config.toml
routed_scale = 1.41
head_dim = 64
vocab_size = 8192
decay_fraction = 0.298
Below are experts of layer 3 (counted from 0) of a mixture-of-experts language model. Rows are named router (the router's row for the expert), down (a neuron's output weights, with its number) and show model dimensions 96-143. Each number is 500 + 40 x the weight over its row's rms, rounded and kept within 0 to 999. Numbers have three digits each.
Before each expert's rows: a language model's description of what the expert responds to. This comes from a sample of Wikipedia text that the model never trained on.

# expert 24
Description: Opening one or two letters of a word split into pieces, often capitalized names, such as So in Soo Line, co in cotton, f in fulfillment.
router:432535521485476434479482623455448488477468502473503474481456466533425552510505514472467508450519501437547510474495559493486550410473550436470542
down0:456536487522447481483552478585542464556493455485487487473537595571488537532503492562514500465485515519477428488507514471431547467473459503509517
down1:443520600471466523534488519531464456491527472516474549483558564495461421491503456482499515467535484496461494511424481538501466457533504473460567
down2:535538482496539512521536566561450497502538444522569523443513527512378488470489447494497522509519568504542460499469537488504546536453458551560548
down3:510495466570456548459537461576431534489532478492510536481499492529574441535489562386524508463494568525498493489475466456496565483550511541517559
down4:486571499507492489513513515451434550514464511432462420488376558417506474539455544513487439525448454492400486516513543530523513533548561576531430
down5:515511481484560407490496523508502503464529466413506493475460453464518526471465483505434490496484453522451419557542530612471525529513489472451584
down6:524466476495490510540504518583541406534475509547544548501547503520534469414480479473478594473537557544485565462447517490526508499508478538520455
down7:441489571472482433532490478457450436551564510558507502563516538460473514462469466534494518471472529506483524394430548485580570458492484464479501
down8:578508498539464464513510518554495586502474463488480473512511452520573486486526471468501572506527450514489541429505522494535437539552491560463469
down9:434557439590517509478491448502486487476593521547486342480549462510475499473489534487532541474495507434509481501482547541467517506465530455505452
down10:533432433475536540536518467508543451551482493517539512441507524478453515533477508551481475425516493522459601499608510515460506532494500510493436
down11:450551526534424524431524536522508468539491542466446506422476476502524548516482482505569443502458458480537551479504548495563574476459519490590490
down12:436580528516516556453436602521467464549537536466488456440495441551470463484506475466458559519457531499522389502490441547498506473484541465578458
down13:581516482526484542475512486472544448497513521516514515426455505494470460547544567468489473600539464492457493526550489464549435470509513601480501
down14:404582534497547532499522490538531444528530528404482515463510545526496463488505501562466495505459543534520509429463491504483525506555544514481469
down15:491471505495525473532432497501585465540530494472430498523595526468472506528495525515490495485479550509621446481482540439462566481470459529490474
down16:489503525526547467531510556558570543491525449488489552515443483479421469461542520504475509496515544521456549477386529455532470485438527465517476
down17:457545488484470419569535594530543436512505496565477576499525449538502447511419459447483467526450470522535529528431524459517523406488453496498529
down18:447465521517449503496500583463474497565378566491467476446476526522489484553499524512426502495486476501468482492403550479479521491442470516461485
down19:528439515495590461476511473478481544553494514507444502557480483562372496513555455573536451517543462534507520472581502522530504521529502534543499
down20:561489469459421476422462531451465451484513527549454516533538517564487530499462469470476544460504517453584587528461521529493511528527499535549424
down21:493536514519474518544437477540455507550502525526497510499510541515543494427509536446531468456546423505429507474455533542474512446515479517528487
down22:542491523480540529482546463517485530468549397488491550497504519497485527533478542526437516603528473527494500555421480481511577452558507477495453
down23:440509479519511549530493486464537545492501564559544523453493540501477453503502532488547510466566550513478459474513495463420484569510476516535520
down24:442503458581517460545502459479490491534502426486492538517549520441519477499408538472519475451479590529541466502566549537503487531513432455517481
down25:447533531507489379516564475505593546449467428448527487463474482485530503512420518541420511466514457461518528469506449441469451510464482528512505
down26:495529481447494498545476474438576492492494435411470512500510428419501524540504488544500515462512505553503387534507476511517511549501450492537451
down27:510501466415485587451489565472479480507504530488516457477543529495500484535555525493503553530376543463496515502451537526506489533516456502503585
down28:526463470485495521525496548484560518480460595455577483438448532504516433559506445457509484499533505502472461512497480470534507408490519465526505
down29:480498529463487520562504497501408408509528513495480526451538514532487443545513589523400489538382489475510546515540467532496474566540482626470567
down30:515527468448514508498439587489496519548514481519511504515434537524508528568466471528485531500492463529503476496507516412540525491524500511506525
down31:423467463516510601439426513473470478547456548519520527456518498541529484453481512478437536469440522513524479527478528526433497480504459548475526
down32:448486506438559536422472491541520471448420498411519514532519547455465502402494548539506491529482488532498489500465462464499496496530501513526515
down33:526502554471445448461435502469422458462479511451516449420512492494487441463535526523459472571501476525549541444496547582472516501425496529496534
down34:484559577495503534468489441475514561466495499475574472543486507409558539483478496467532520484442480492396534517543459531494536496476527594516473
down35:528490561489464508499549459531500481447442462497511495518486448487467444447582471508552488484497493453572559494529490473497485493493511492491552
down36:525460439494527534514469451488485504529487559486494439471505481540492532544500563505493457517449465530431521513405525492551479567468494463519563
down37:491551536508510498566528501519491460558521408529517500501480499478503521464529419536466554457542495510464532466468495508507546494442555426464561
down38:502430528508430444553517582446569450555477490525474500487479525526482483557541490584556588540493522575424454451539510497563473484484562506490464
down39:534549448525497497562480538482507428534475396521462507592485467516438570526469462517568562529530473488502541443523446494529500520501523534487568
down40:522532469505571588552515503535469554505496472428452478441478533460490528520513509518533480442452491487503471503572562434570503501528500555471562
down41:489517506543545515480473547532545491571512517487556410578552526468506445463478519510429579536512531441461452510478471437444480514439477542484513
down42:429559512542507479520590476520459440490521492529488478475488472544516515492404499504503465509479497509457487492558504446525513442453498513467468
down43:461548513486458465466508583536591494490472598480445545493499480494531490532460481482566439572457518499544463437530517488570503556502578496504498
down44:569522472514525493546567575514557468513499441461466500504487494523457432541455614488514530570484463520466473543432550538536416482398568469456470
down45:500481535477464565486509553422454520568487525576545446501481533410551541536497454491459503430438572462542509542510456551511436516529551539542551
down46:403412502492433516529459540507519456526540518416470456496542453535522519482569552501450478526510466441488460529453435537463522505495496567465563
down47:456504480438404480498483537537530547505475538515512474524548544461489528561441482452456446483551561509568482517471442467567500451476516454452470
down48:559444424453460386484513534573468519545480441479531539517479463526505558477450556487464469534526437527494446508523520524594468428474586490475476
down49:536491427494498486514550439478535455567503519512448462514536437564495577564539475493547495512525511490459504499466473502489530494491435521466528
down50:504440534448555459515524530471492448525507437431503512489411519412489497569467549459476494537499566526496486515455470535463471456474508543527453
down51:564527476492431507510490524471468514537526558553523479447494483548487548519523487518494515550466508433468595526492496446459494498452486427484498
down52:497534533491502533500447442505474526542534574486489505467530500500526498478489539563502512520443514467460484519465502519524497602518461502550471
down53:415511530538475534560554474455492504518463504515473482590544537440509491418538490498497447454526489438535420523532544514501533512474479580492579
down54:578450468487519566529502509436508459451546458453509539509484510487508472561435492545602498483540509488542567571500569526443460563482545584458515
down55:578485514507509516454430515531508464548458491520499480452460505466510548508497517529459541511490522455476465483530564433529581511490513461502475
down56:497486475475490504493391460500504484511493437502465565440484469508492491461536499514459575458670567482526508462475469504500504494486484547490492
down57:540548535468484468551509420510517469488447469492565497485458493509495550469520554507462523480558521505470476490533528501505510527524496487444532
down58:491426489512513446483490487479485515554468466485494512519503419458488438519463519520520498416481503489517458444467489486552492491516546540503457
down59:457486538507498501450503445488546476466444486493505452453489462481507536440482519451439507498420457470512531478506487545486527476445491472479473
down60:523482542540494475483498501475462509534443590464474465441516503493554498502577458511513463534410501584546528582509478462496580491553541509474488
down61:548504516473512554509522473502480475491526479468489459570491548517570491434482540496460475460501487606351530459458504520493461568501511560468445
down62:551459473453416523499533507413522521540533500451541503525501474520566460490510476453489479510479484476473525448490492554484477457397463485454475
down63:534455515489541553503521439511510508441551521537528490465641475569453587495562496536469480569524460545498524525513501413504456499533453554492464
down64:491465469506513446504448586537483490498496521503529562507478510457571493430487447482480443495520552463559555527535507523512483506511501485566475
down65:525542494444460439575530491432539431569479490452516452484536586494500555469463442527553457499490435500522494431506528477491534575543506509455559
down66:513541520453473493475610461508516466440484519573577510489437523571421507573436555479495435580453510523448530464531521481474506444545487515467483
down67:600460514505507546496538445520510466471473461536516556560504522482538489552454477475503532567476582511503500480548546462424431505517494475564494
down68:497448483538472494457445486456443510474531563471485530500516499508573503596485473560428462566498493542524528552538520486535395519452508580577537
down69:541477500501440478571472472533488510488568465507481495513455480516509458528476479479463509467463475555520465431481459498518524503472473470536538
down70:513481508594530456549517474616481496460542555483536484561524488451519370535487513535532476487568515502471500511561465482590548506396440504481516
down71:447489468519544509502532470510518529586540477501426511468525504576556534493424551509541439506525561497486518498515528454508475512560477464638478
down72:481488452513469487484497549413465564486535441461547480513409501514575543462494572526498536465432450528575520482473496563483531481478549533543526
down73:530525571485522477495520562538465553465529515459422558492555504549565568459479453447521524500522498453506508437455423516542510531518484474426475
down74:438491442511553565547480520497424469532562443502462512441401487506508461475550543519457502513471486535512556492506486420447503479509499499496447
down75:456513463550471505482534502504551509470387488547534528583556577567504554562460453518429497494449470563478527544566509465428529498496530445537503
down76:454509439544448529408519474506489515558520457488542484512496542537510453455506500423503498504529458572489492520435460509496464485509460515425500
down77:504494418530430532480531468485524467469503459475395518498540492509477500510436521538509525461441524432455457535461460485462468519553610512473476
down78:451443538516482477541509513473488481536470442461485451484458457574537508491498548461527466484459451489522539545512556484559531519506555525561456
down79:518465450471415511523561548530440371437519510459502505510474512513452512452494507533499475510446514551522501510444508526458488458548466480444521
down80:468591428534426506465473461515506524492476466520433516500492555506540447459446461537496516500514481574528420526493488451476417480482521545535547
down81:515529386474493404522469534545484504460454493535555547529456557439467485498441523471477468521577552492458497448451489485485451418450562501451480
down82:451520523527585533463469514474515467560436523515457487575515513478483425515514507515441570505518521428457469457538502471466494564452508558490508
down83:467576502465476396582494508469520460469473458466528508539508513528551537574540551568575590483495498483460473433509481485562510511488506483516494
down84:521494519442550486474501587512503415540543496469521506534552464490501514529418448570471482481493511493485490413506484491553459512424510483569507
down85:596566467491459436484545504465551428535423537509529521513517441546492457526447441495445480503564521470509515536463484450481509449496523488493445
down86:511407553496431478457441510497414580520490432460400491474422539436468496537469551479464489480494509538462516505499471515494473514510488538462535

# expert 10
Description: Endings and head nouns of proper names for places, clubs and institutions, such as Northfield, Oakland, University, Street, River, Cup.
router:503448546495539541555498437454510533512508508518499510505486550465454424496427488572496558483577460452580509501517466508478417508465510440446489
down3:495500535545502440493532563514512555607502499507506528553485527557475519449466460515512530538535519474509454494529469464589458485457526525517452
down4:502548476503536489487486577533473454504467523493489458543514472519518436545475488456556541502574545469443498542523496510549494460455592551488486
down5:456463516426513555517486501568487465552515623527492520491530488586540519497504540469496520494513566573479482490487545514465568516525476475552476
down6:565460540431573477442510552489538486539553446532533506435478479447469477445487454438482497636451512449512523439458467546493502520493448525514478
down7:529518508556466538499461597433461552516486581496510495515562546477431522475498572527417496480450518520505494518533546541483546501525479437475492
down8:497523542523458515519471547523499557454482429559446499523515467442523504574461519515485496427602450500558529492505453566527515435488515494462435
down9:452462477487456517520473480475467543459545453602592508494552529419513431556486466496547530480564541439475489493498473572513408495514430545549492
down10:580469462525483555536494464506522540561554536538527510451524470568513468490482480479510501488512527476543530483421470530513526518468497575522533
down11:556537481452483530548536480509475486559438572428532417505522455455510493548520506517485514500463526488530522516459581499525516484488507525477571
down12:488556533546408508539551538508514481454513496492511578467495444549569517547531502497545442407478554506446420456517561520489518487473533477529467
down13:487504480501502449524591499483469484447450506482566462504539460517515509474505496501490433564503522501507516517468548531518541534478451425513501
down14:424520528477511577465406544529507461487475485542477559489537487526505482539455499573542506505478411458537491513411545530502527416477510496458535
down15:417517469575531466539604463509479505448507568533471470435533516495518480494508491392514427515461487536458468526519425431540574537549468508485492
down16:546534534467468487577502501517526481536441481471573521491569393490445440532432560453507436516454597474486512497475399501532490484476461464467462
down17:446538526474532525497457443514542537499600490554517467562518517539501466444528487531499459449479478468532477556518546585469522472475470482492514
down18:560505477475456521414485504471513473526490488504490579490415479523499539476543487467587487562520433522573514500517461488519509466495520435524481
down19:456504513470514409558501450515504503439459492473514475525449544518472558482436463534531485463512472503485578581547440543538477519548598399466493
down20:456543500520397507513533572436549422532530520575446508545509512514498533451508529517468458452482468493511445479473541459514503473474501543471494
down21:548523540503475534554497460517523497465529531485556556411498532488496467449576524526497515451508547500504565506478500441549543563474455413608505
down22:485478453499451505533490526510583440500513500513509543466473548586436513494460537463533473490534458492500500479510481435487494434451550467464489
down23:525507562496464519513544470485462449524437429456514546468501570455559423494559486467484539506505504538512450498492530539495466471521534482524507
down24:452579452486482463416471504505461492477469472478520453521550453463506509496497495476441545529535502500518441413564542509503474488505421534491535
down25:512536447519493499452500538506484558570442578516508520422496553513470508456494501557545539476540459488461506527550472505513459499452519509534471
down26:516505436513527499447489488467510576498490484445495545520486485436480485532536492486447482542468563493485432537457471440401519475501434405460487
down27:555500527559550524457548537527482505465513557536545540425480507496564563480573493528535536517491525489517544568471465527489496457476476461428466
down28:461487494536495495549530481463470560529540514459486523526504524475457562499535537573447463510525515494415431448518460500506539548473423447433491
down29:530531520526490492486530522451524478455474500544521451492466553526505514408468509466497532442465430513513494527574453561489538523475533536480490
down30:505573542497512439480571460524467431481519431509538534495448539520494483464422495487464428512469510546445503442464512455452495457574481477520509
down31:513425513564505492519476443526486528506515410489528478512618498574446474505561481520573433530436465478522511499534492445473491507523478524607548
down32:534556491523482518432511627501515504520531538523563454513482482498530459571465494527590524537468527461496455484468473485530522463449500506496495
down33:543506473546517554440489576554474523512460509508473544430492497448478493510385540530470455486443529464472555508465441487548544483474462555545468
down34:505512513462480426548527438521540442540544508480530472484498516441459549461490507507532455532441423555490465540476505520513442472550474485509465
down35:527504551587479488444459581502470459526460499591542456501553509500470461493487482525546511528447523477524489527468491472517452485514518464531497
down36:596552465465453558480479511536418520479513425570548529463443409536528445453467526534543491474477546457572511439533494538559486443482474485493479
down37:484477444431467486492486440476538469430475506500510532520514455531545529476567487472541552508535486423482536444476485460618483445474489569529458
down38:533558480490414560504467540523527499505470519464493504519472529552504528473440533534510520525526516462521541596506483483492492552515504471513533
down39:490576494498477515554532504540549442535539526490416507483458470521484511496499523493520427553450463513469536520577467502518529557511488530543531
down40:478505499463482571482484493509514508480469578545490475535507456492486445505470485504499466505505534451516450509564491504480534605579559492498438
down41:455551502498541508540545500517585466497520520402485524591487532510535439476498480455496513514506506469517487469461525475470504487525464489488404
down42:494515518501442495441442504483601514515538465472494562487465538541472520537515547422410456500461523488486466485591551481492556479514483531488526
down43:457452513485472518493476443505503540525459561519542490531533636451519509420455555503476548501442488557441483560515521505486562541502544426405432
down44:464552458488447497548494537410501527522480551525513529466503579493499555482491579530488510505502472481478455505495510513504464529507511462525421
down45:506495541562483488476503486532455545545540488466521488453521522477565496592543500512454478548430498513570465516531484522441510478574552495486492
down46:499520460517469471454507464494502524504465460491580496466539399539502530516451434538567572445484527435556509517500446465576491492492473489464554
down47:472483453451505523408485547453519512515504558527521556525519459437530493471469555519539492544494504537496512513542522606527559547530523513497445
down48:422500525512547510482492413483505517501492521499481519510511556406474451556460470472444517505514497469493529508506457401511511502493554464453474
down49:476571512563494534477466462523503505536570466486517543479535533580484418582606517456437535497471548478496492466460551515451539438498512498480474
down50:530484403446471421521518500536554472440457400518460432457521509519448554514410479515485493526434469478520467539488466515494478483546447524523471
down51:529513514536441535492454490495477515502470563522525533503404529481460490490453528579516529531442518501520529535523520548521456482528498509510454
down52:452557509448605503497523493517432538524552590529496475542529518558515511448531495499510527529415454561431513542495505569487494547535492524511485
down53:520546548468471507570448463480550472465490518504506506569461425436538490437436497511549549531519563479476458522547502457481483493516468532507440
down54:497506552523595498458570398510431467523570422460500486518419530466495517511451525495407513464458525572491473438533475513446537520580542466442482
down55:513478625516492560513424593524520564500427545488477550450542524563463527438556475498498545551420540490529516500525492487522478448507557483470467
down56:475522493539431536506531558506517521460478430544547486593462462502555505442467517544379505536467516498487478548477537539464549439542521470524532
down57:505546529487538507557442596516487511447429430538506425479509446479502490482456512481519457484489492464460458578445488493537515484480507500485525
down58:596481462503457479459466491499477478457545434510476453512476510502496501531544556500511422517454506539550508495568501528577531445495547526516559
down59:453558539521523493576529561498512494510503517566497509519514574566541514494483475551520423444489452552535525489470512490485511513522527501471538
down60:544527462531509484491530423530529534518549502494504544415520527546437537535466521447482556520471480541463436546496501590445509551575454498505556
down61:458455511495508559533488426511478516532514473440481534472548558490485475573428487553550504491477500530478528491548454452521517510556474533451460
down62:483475523458569482437492546483519489468467520455506478536498564456532476434523470514486415549530578567471502554456448545507480553540429472489535
down63:501506433511500503576537487469495568498525537461472475453432517421522584508505521440582496524530460445476467473516496488528544438509514537525470
down64:509560456455571557555499450497515531543532483562489529432466493503514493539448439515476583486515583406518525442418545496487509486415527496457510
down65:404508491499495490537497417487559481490479510434486448510464511468512439523536463579462523483515509489466429498548597467529503469529499482485526
down66:492519450560468455503528522493582465519503567544533425527515599567544463510558518485507536448490459517506467462544518475441468582491475518515509
down67:477486445517509503507498549531401472494518420441567549469516519486450529567559460515472449539501440518428558468477468560576499518473480493510507
down68:506488497506439426462539468471506427556551607555567542516478548487597451394536480476436528512526490512490540452488484450514553502533521423466475
down69:526508541572447476551531424502458537483482474500432471552524488519502545545479437399465516521453492493536451501538526504434483552473553567526509
down70:458456501460474469529420458486473583466556530549477544513511516571465509481437508536440505526463537561457477472552532486488476560505523484457513
down71:497498456507574549544471422491396495449512543495496518543558600491479482512474491485498571517517429565446534529491487484564514553525464465507548
down72:527542553430439563463457511530553501495548539500418480457538488583505498511466569517526488464583549552585539447454511468515475515475471508515462
down73:528520517446504472428497518575504495447495474518510464499479441514574508509560509533450456437438532483494476423522533506549501486477460516500472
down74:519613420527488548528442475464467562501523476508490561527524537530495460468450500484489567473508534535459522478493511470462502515500459367484472
down75:480460481529554468472445519490534531556505530561504515432582568509481443476487437478447443509477529483446526475567430565485557559522552446518521
down76:482559503492513517609496460506524520450460495507503542479520459528464526511491491549484513503576452460535514552492500471542444527502482550526445
down77:503473581507523450449485465494524534429498560510455462510529491526441477470531485521540537524469495562474535569498548492529484511525517480469503
down78:488510529579508450492586513460439568518584451467495535498441583518528489447506458520428577502458504503506505553536493532503458529515520494533454
down79:422529514533573494492591414541520473481448555526451608495455531476459509532471476524506508432501485556450544540559543447453488503519438444461538
down80:512451504542567562504478487463477582579477522533437553468477532486532453545483488424554538533449444478532491527515560481421536512471513563480536
down81:523552475452524502558456431566514485542445436412479557521432470497482489483468513501577571482489584471526505545489479482545482456495522534479502
down82:492505484536491474458440473492454517522522545569502475513452543520461464557484442537542515521453538455426502504525523453512481523472497595492464
down83:482519491455602470509526542500500505498547496467495502474482553470522515504537474433456517530494483610484491505505519435415562528546447464529566
down84:538536455571478435467515478449422485517519476536541507499492520475552447581595534493493580594515477484501453506528516568501524433520557482450547
down85:500518456506503500482510477552489611503490530503468526545490453593463433503435432516530523516440503546542386467511523507526476444517512463454488
down86:463592531516461480513516492510519516468514549445550540486549493576532479491497541512474499478482456461474507543475544549536503518492489496495505
down87:519504506472545521502501483517476480469472502565487484548476538508487523512453450441521501564430547579433546475559494462546471504543586554464458
down88:518478493544530462527544495498482473497460515499499553418484497502487526485499491546577510519494574497497508565437537498482468526447521483505464
down89:561525454587551504576559472505492509446465484474521496485476508558421466504505451454495454452478528553507558492564442526457462556481515515562492

# expert 9
Description: Capitalized first pieces of names and uncommon words, such as Sha in Shaltz, Kor in Kornacki, Al in Alfonso, Ben in Benzyne.
router:475510498569511486476535599464509476493509546535491482483456513524517531529491474532533573591426502459527472498462507482552499449458550510509462
down3:498548485473479528512535565519531533432485541530507458469464535465469487489525436473541464547500494506457472478436526494492486475509479520501492
down4:440421509476511553482489498489488469540541542463485479417494554511514500509555481520474581464501460482482548499494533533517487511554492520486508
down5:451504530540490488414525455532549463448492490473452492562500456407530445472456508465545523508506515422489503476490489538518592466511556485489519
down6:559529557558549532507472511480473430542484537449462509501586523514554493580412474540494470474536520456491473476565506525505495535558547497518454
down7:474553529499547528488493543476432436486476492468494508443416503512496450468556476463515582526480508512493424496519533514582460460560523500541506
down8:563523551507489481533469488483506514450513529519530467468501489463461552479527504561478496512561488506517451493514480518570462481496495485505538
down9:508473449513479483437487498508482494503516485498525465524502535535479507484511482533512472486510509518491544562424485508541535498458476440517531
down10:528505501469441501609516424458436493497463471490526445458518435511501524515398493519505481532502486516561482560539459444477516549479490486505521
down11:419536508523541454496533547508517496533526570488532519451435462510452539517451531562475529517515569496558473493457498523485578488498448437529470
down12:504551489517507485556526562479533432497494479542453541460445487596548497557530504457425536559503485502526462530460522533539550503537446499506542
down13:449485546574483577511465524496542512454494464574490527520506539420537516550486480455512395536545517495505471515554547477493553486539559461549480
down14:605527488481450492505541501463494452511529525555494501501473605450494473459485501443482477462484479524468477410545505473547549481495492538446456
down15:542470463494490480512534511518577502542504566556406471503447490445501474555584587450567524534481502470500461479469505441565495497504506547509512
down16:470434516564473468600472504442466401520554463546468550441572504520545566503472530452427540427524595495508445435529484446503517483468528458514518
down17:487548553412475520415456517518525572498474518542467431478538469514479505440523469494515482461498536441543508440501418538481538452468565518432543
down18:499430581519517544584510404541491508463487449501577538476484481551426439565516456502471557482567511527466493513473470571461480551522501510491475
down19:541575474486441518511507540610484569489473558483455479472504446404488452448516454440425525494519499441496514562515440484519572487507519497405570
down20:518468475487559451420533459481517521478487476544486410482524521448510514442459559486536435561503481452513509507515440566508499588444441524483531
down21:482493472440444467510553509470510548471568509437508532495522518472538502540529492435471427474459538429488482505507484515542504497484512468478443
down22:562547447430408472513511451501519467549423535492523451492575445517506535501496428428494444498522552539519541502519498533453485480470496500506467
down23:429590540509454488520484484503438508533500495538507466530496500519496473526506435529527507562474527430433514453508499559472491517539578493489590
down24:509552490464526448483515552478499457462473490469469537496539502493544464592485550502549514556501446469497459448463522416500461471473522436490458
down25:432425513564485519449464488486501487522577494590458465492516539439444455464537545481492556478472446463486488500491492586454586482499540411495528
down26:541495537497457500505526545506538481463466553518535538508536535497540494502499571539408582571441490424421571523540531482517488567500488508475489
down27:520463480462477498489524469565536522422572458465478423515589432487597580457538476520556486530565536473548519468481446485524505479596485505496485
down28:502535513454519481529512494519540455514525468530586523449526493488506445447499529570473490508457467508531503533459520477516457473471548503511480
down29:533546442500547510424558618490484499501471468502543469524465474492477534565455493510550517504458453498470435531601530482522430549506510489574527
down30:423504540537413462526514507485476472547485418556506462583510463476494541506509495533422497539524474528504462515396486479508586580491509453494521
down31:533476527492447453515537417460470495550460562476519467442538427464509476516470524492504512560494493465430436507438494502491499501494410501449553
down32:470484523402557463470461452476519589538443436481508510513490544529474498533546506461480541479508506495502443423480543527561455545509549608509461
down33:470492476487556544499506488483490433454498508448503496374506545565531406510448496486447571517533485441521533542479540508509428603533478473490526
down34:444452492538499526521482510542552524547417517470514569511494536493538534465519544515505553438468526450538477457577450535489493538488480505503484
down35:530492480507469531569574532525491431428457531489426553497412511476499535479394491449553457491470473524479489489498517481448541503495524546485461
down36:440500489481533507456484515505500587458553568485493512498544436564561460533495527501500583495469470539450536555482569547501555563457497499497480
down37:504520568474517459502442511489512463540556457467497434494521480485441486522508505433518540485493517512475462514547530477515568499496510492504508
down38:459517507564536536507482497521318526582494499507536520542491500483520457516511508546492580511493537475504508487480526464489557487528531512460550
down39:432468488537481493438493518554501468440508520491486510502564520488602443480536526551473516469437542552488437548524563511534519507632542493435485
down40:485468443478438537474539551458501473423500488478503531494409431386521497495463569468458472520505422514541523462504474504519516497532479575549551
down41:483527512517437484536532429577454514492558504526475509497502537428479504466465487495438479509460522440550498523468540530450486472538448592532453
down42:424451437536434487500454579469502486402487578430491580490480471464480537519496544513509530547554507472477445501465514482517448456520476486484455
down43:476564513440550491503502524510491465499482505471485551529488523532519548523483497498516418575457470485475576539547475553574510501536468463471426
down44:516449532516372463474527471474512574464430429526554527515514512450554437568471454506493496464520464475476486483575524478511459455471542475410537
down45:537552584493557485509488586487489462522468526517479512468503436466489463450478498484492489453460481534542541507493501454547527587523521512524468
down46:479503512561505507507525526464479537512414504468456482535406442492530417534526608478514463450473495513480527548496496543479511495553513484495511
down47:533512431482544431485519484517547509516493523520536519554540484520498496527466465524514501516567448473459516479447466515511473440506528484513533
down48:517541523482462454507564464485530451473442506420494498486526510486527553488546484502552496536445454505475506399553540477524514455442481407569505
down49:528548486526470471549494507524426464502501555479529474531468491496465482484441456463427475428520464518488530542486516495531433470449417490513535
down50:448498478520479444534480527533573489442483431535483500467511501452539470524495451532514517571503521479483498415506488466405580464450492550506502
down51:475484478486469452544533496483569491571461525573476509458449531493440453509444503535516496470554488448457457467465465479495525472505572502540509
down52:532518499497452476429503590500533531518454550452564531592459509546501448452501494456517558509483514541504510511544507514486493446426564567551415
down53:518549504506409473488544492482502501534477559528470429473509518545433457502498500455511507507435493517547526475498518456500527498581538464483549
down54:454479573465517523538500448509468503479518478482493503499548574472487505564482468472545508547527485504520509539479563520437506495509462530529447
down55:466472488440547526449480465498469497521524435487397554451513470423474402522457426510417503527448483522538544468513538565471557501508487491451524
down56:506490544503487475599517527453522541469487450474523525440516472493529466532509523574418476444539472502511500516504515538563449466457447516483544
down57:469510497429493422591513441443501487473483526509516465504427497495564585545536518503550484485572454544516528487446560488551490521516476511559501
down58:507447518527470489481547439448514548549507453529591511526532526554530572538460488587543495542527443457516437496559525531522409439533465477507518
down59:484506469463475524450576479482507452461529508491425548456445522540485541550451536502519449509481565557527521514523432511486523460536519448493531
down60:488490571439542495490433506535485529461457569470476536533522444522495466520488547421455527465564490501470511505552572536482529492524545581493550
down61:499501511572499489473515529442514481480533604477584522485557500544470399507560556512452555526543552511502479544530452506444530509551456534515509
down62:474442498455514417514521533525558468456494486506476537481493559542490531570498534525533504514546429541451502425428482523469430501456494536480496
down63:429595497450566538487506531499525530488467496527496478428401558550574452461526570560421528486469490494490506547588492510500528500593486493483483
down64:493547507486449563523507493514483541459538513491476535411486485534518519532583491506499484558517511463494517491514531437560512453461547596530488
down65:517524481484475480499530603452467538428558539511536521559482508483553542472430489488555523506493461497509522548499508485470498433501492513446490
down66:539479458535564482490478516443539529544503555473480500473542578459506510487481466540500472456627501469528574540461531545503422505453489517542446
down67:594539486486497472501445422519555465477451513567568419537472497455476485535532508519457495577558515473556536535524469516552540471471511436473505
down68:471491424544479479475466546506481536460481502509555517503471548489425525482496532454455430477490575442537525523581498525583544529554431430508487
down69:424461488430528488471534536489525531486481549565514546505502542438510482438429569499446519513426499516464507515503433474447561462493517463434499
down70:550557531469487483430526547538503460547516447491518465406490520480517469524471544485533492529515451534453529409499524600441479496463449459503516
down71:465496512457559454485523517463449441523507486506505482540396442495449528492477513481428495519460513532495469548484489538521526477500558499500467
down72:514541476526452501488537425504531516446428455477509513407504585460435493529493538555511562460556487457504465563505538523467448512535476512456559
down73:471476504505535455525539480478522501486495509485412524490506536422386491474452514545511569531521487493481481574495509508429426453507496493463478
down74:512449562541511511480491499485482508567528455514477424455483448524510485520592481530490530508522553478530527480504428564432503545446593483536559
down75:486431487517538633417428518523459500511451535554478507502511464519554518487495496419480502486492550464513466531455531496470525492505505583490522
down76:469556466477420567447513479515567509480470560497424466452531557503521501477543533496461531510472566466417479513499586515487482420503457537511431
down77:481459498486456503572476560495490536492435466498472519506534470435528524466462436463489531452493511531511563478567509542463478549524478514508477
down78:508457486472564576570485542477513492511505494489481555457480483452494482471570522475498491567449446496516423534537533561557477526542510546426489
down79:516542566519431577535503464445508493506450524500515477572437448545546468527516520527518520605519495478624443540572476485475554505526514478449480
down80:472592485563508522482484426453403475528495584467412471485497552535485493459509490497519573519531416510429529543531529432454594501558500492516507
down81:510460466480550592536438561461492536532500495504524533515552472497498388514503491568497511541434532487557466473525474441490460443459497580474467
down82:497471604525460539473499477486469443523499464613493554478482497478518511533424512553527554521529484507467536471464531487447456519584531496415490
down83:562467615426534481471485504422497503435460548462501533475525533557488462475492451487499515546476533472532543569564572554496471506488513565532534
down84:544454461466491558477496510550557499569511534496535514550568538535489452420471508409537506516512469466540504480452447546461493493535497486499440
down85:453536453540477545447489520551543454487514467519522504497436480485532522529512473588593552503496553495536419512511488486548532520510508506419492
down86:508482510388569487495495453508526548491501449476495524493523516466493525515491557517477427446557457473523513503573438425435461486551414512511547
down87:508517567595509521485462523479499481480436528470441494470490438503485551542513545467491461460564482495554463493557451491544533489503523475510501
down88:451532503509531541513524456537506515416541467457568432528486461427476463518522545573521470416430524523485380500533469559546522527474514461469515
down89:511551422462518419511524504429492510478463483439562523525504446541492480566524473549547567507551528479509465490493494596579433532493557517474470